config = dict(
    d_shared_expert=128,
    norm='rmsnorm',
    init_std_qkv=0.0579,
    optimizer='soap_variant',
    weight_decay=0.11,
    schedule='wsd',
    batch_tokens=32768,
    steps=8393,
)
Below are experts of layer 3 (counted from 0) of a mixture-of-experts language model. Rows are named router (the router's row for the expert) and show model dimensions 0-127. Each number is 200 + 40 x the weight over its row's rms, rounded and kept within 0 to 999.
After each expert's rows: "raises" lists some tokens whose logits its average output raises strongly, later layers aside; "mostly gets" lists some tokens that are sent to it at least half of the time. This comes from a sample of Wikipedia text that the model never trained on.

# expert 23
router,191,206,191,132,303,141,243,215,195,203,190,132,185,221,187,190,200,129,174,205,210,200,163,169,149,183,264,153,233,147,219,205,186,178,191,169,219,275,193,187,194,238,191,124,194,214,196,192,200,195,237,236,227,213,214,173,154,97,231,199,189,213,159,248,229,267,231,151,244,200,273,147,238,232,232,210,168,239,220,313,251,218,115,224,76,198,168,199,126,180,163,240,167,290,233,217,143,218,248,199,189,207,161,208,192,204,216,177,240,167,198,183,258,234,198,200,197,209,187,166,199,253,149,248,243,255,164,148
raises: "s", " and", ",", "ing"
mostly gets: " town", " club", " system", "ord", " term", " program"

# expert 15
router,240,190,169,187,210,218,222,184,238,186,151,200,272,219,194,201,174,214,165,191,242,223,182,136,139,192,211,213,202,129,212,125,190,202,255,156,245,202,147,227,120,144,279,256,144,208,228,255,187,190,211,165,242,188,181,153,218,223,207,201,179,223,172,210,189,113,168,161,196,204,207,227,235,197,181,303,152,199,214,275,155,224,152,318,220,301,227,235,155,179,184,178,130,276,211,256,246,221,171,173,134,202,144,172,220,135,240,173,193,144,202,252,177,183,156,199,244,206,213,231,228,237,190,213,167,203,182,113
raises: "6", "5", "9", "4", "8", "\n"
mostly gets: "25", "13", "19", "9", "17", "24"

# expert 28
router,206,161,172,187,230,247,196,242,201,200,249,131,214,172,197,146,129,231,177,182,271,279,225,174,234,216,283,203,252,101,224,220,150,164,172,166,261,233,166,213,183,238,280,148,223,215,193,197,187,211,208,177,189,177,225,195,166,155,183,225,158,216,142,161,162,198,234,193,175,233,205,179,203,212,218,219,195,196,243,200,215,294,180,195,194,218,131,132,179,184,129,199,127,241,262,131,169,209,158,221,270,186,152,228,192,200,229,269,244,227,140,144,239,191,151,211,276,198,210,229,269,254,152,201,241,301,174,171
raises: "e", "/", " or", "ol"
mostly gets: "R", "M", "C", "F", "B", "P"

# expert 9
router,162,161,203,104,220,189,224,192,221,202,157,111,226,203,199,210,197,143,119,236,198,188,212,240,162,220,201,202,197,191,220,229,199,161,138,192,230,228,184,220,191,229,219,133,257,229,261,255,191,150,268,197,299,209,130,211,197,199,187,257,165,198,164,189,216,222,262,244,240,188,244,147,215,223,198,237,213,231,209,225,230,187,173,194,165,195,167,138,234,122,161,235,152,256,202,136,102,244,195,167,112,198,165,145,211,156,182,250,248,150,127,189,209,231,160,251,214,284,160,244,241,257,171,253,208,232,174,232
raises: " and", ",", " in"
mostly gets: " winning", " won", " | ENG", "| Bronze", " Premier League", "-finals"

# expert 4
router,192,232,166,171,253,172,208,236,219,167,188,148,205,178,224,244,173,134,159,220,319,232,182,177,203,198,187,121,201,137,201,223,203,171,139,181,254,215,182,216,167,214,262,169,220,175,206,195,243,158,264,269,262,197,179,184,175,202,183,217,187,160,225,198,200,190,233,162,252,228,210,236,336,196,208,269,245,247,218,228,237,215,186,252,172,156,157,201,217,120,203,254,106,262,217,155,173,184,240,191,179,215,129,195,123,218,199,236,239,169,161,157,205,216,298,200,220,276,213,243,216,262,195,237,229,231,156,196
raises: "-", ";", " and", "ed", ",", "ing"
mostly gets: "ower", " health", " land", " water", " power", " tax"

# expert 29
router,186,269,182,177,288,190,267,213,194,194,199,172,228,219,230,216,207,151,190,199,234,179,259,206,186,240,220,147,188,159,196,212,198,168,110,123,224,234,179,179,184,249,268,214,248,166,184,168,225,193,234,277,249,204,137,174,163,160,156,223,147,190,144,194,234,243,203,178,272,161,205,216,242,223,231,234,163,228,240,238,197,193,116,240,156,227,141,179,141,136,212,161,180,262,240,112,151,192,232,327,190,202,181,228,189,118,204,222,264,116,211,152,256,192,228,157,231,190,174,216,188,217,212,229,239,231,184,186
raises: "ly", "ol", "min", "pl", "p", "il"
mostly gets: " dis", " as", " sup", " over", " Dis", " cons"

# expert 17
router,182,232,233,176,223,177,198,205,200,265,201,135,224,203,264,217,157,138,97,218,249,246,249,258,167,238,181,125,201,177,221,235,186,191,155,113,240,227,187,185,181,213,230,171,196,188,207,153,210,211,262,217,268,189,165,162,213,131,238,180,190,188,196,228,263,236,176,152,239,209,252,228,175,237,236,273,238,253,238,232,218,260,175,243,132,169,177,189,122,183,119,203,180,266,243,170,155,223,258,276,173,183,149,147,152,190,243,183,249,135,158,175,232,197,206,237,177,210,187,166,271,205,208,246,275,204,161,223
raises: " with", " for", " on", " by", " to", " as"
mostly gets: "ested", " built", "ected", "ured", " used", "ived"

# expert 26
router,224,225,200,165,261,195,190,262,211,159,89,210,280,165,231,248,214,171,154,238,209,169,174,184,171,274,256,130,189,167,197,269,176,145,187,170,218,252,164,153,164,255,261,182,208,190,250,216,215,178,211,189,175,131,210,108,231,182,162,207,126,184,240,155,161,219,165,194,209,225,189,187,259,248,240,245,222,256,239,255,215,213,139,225,192,186,171,194,184,111,161,206,177,267,223,158,156,253,195,195,206,238,183,184,186,214,212,195,222,182,194,115,211,242,205,161,256,270,250,243,153,210,189,238,288,266,175,227
raises: "/", " and", ",", " in the", ";", " in"
mostly gets: " University", " President", " building", " University of", " director", " General"

# expert 30
router,181,164,168,168,228,156,225,229,185,239,186,200,218,202,243,233,145,161,180,199,223,162,214,152,183,249,282,189,198,141,246,217,166,189,101,117,249,238,120,280,166,261,249,113,137,107,303,221,205,147,243,230,236,206,193,188,177,147,212,242,140,157,175,193,237,218,237,204,216,163,241,207,276,219,253,228,171,217,248,175,225,204,182,262,160,122,170,207,184,154,229,226,151,225,203,205,167,198,248,278,185,187,195,238,120,145,222,199,267,176,196,202,205,238,215,189,210,156,190,207,191,242,189,250,216,214,194,206
raises: "ag", "ass", "ad", "as", "ar", "im"
mostly gets: " l", " Sh", " r", " Br", " Bl", " h"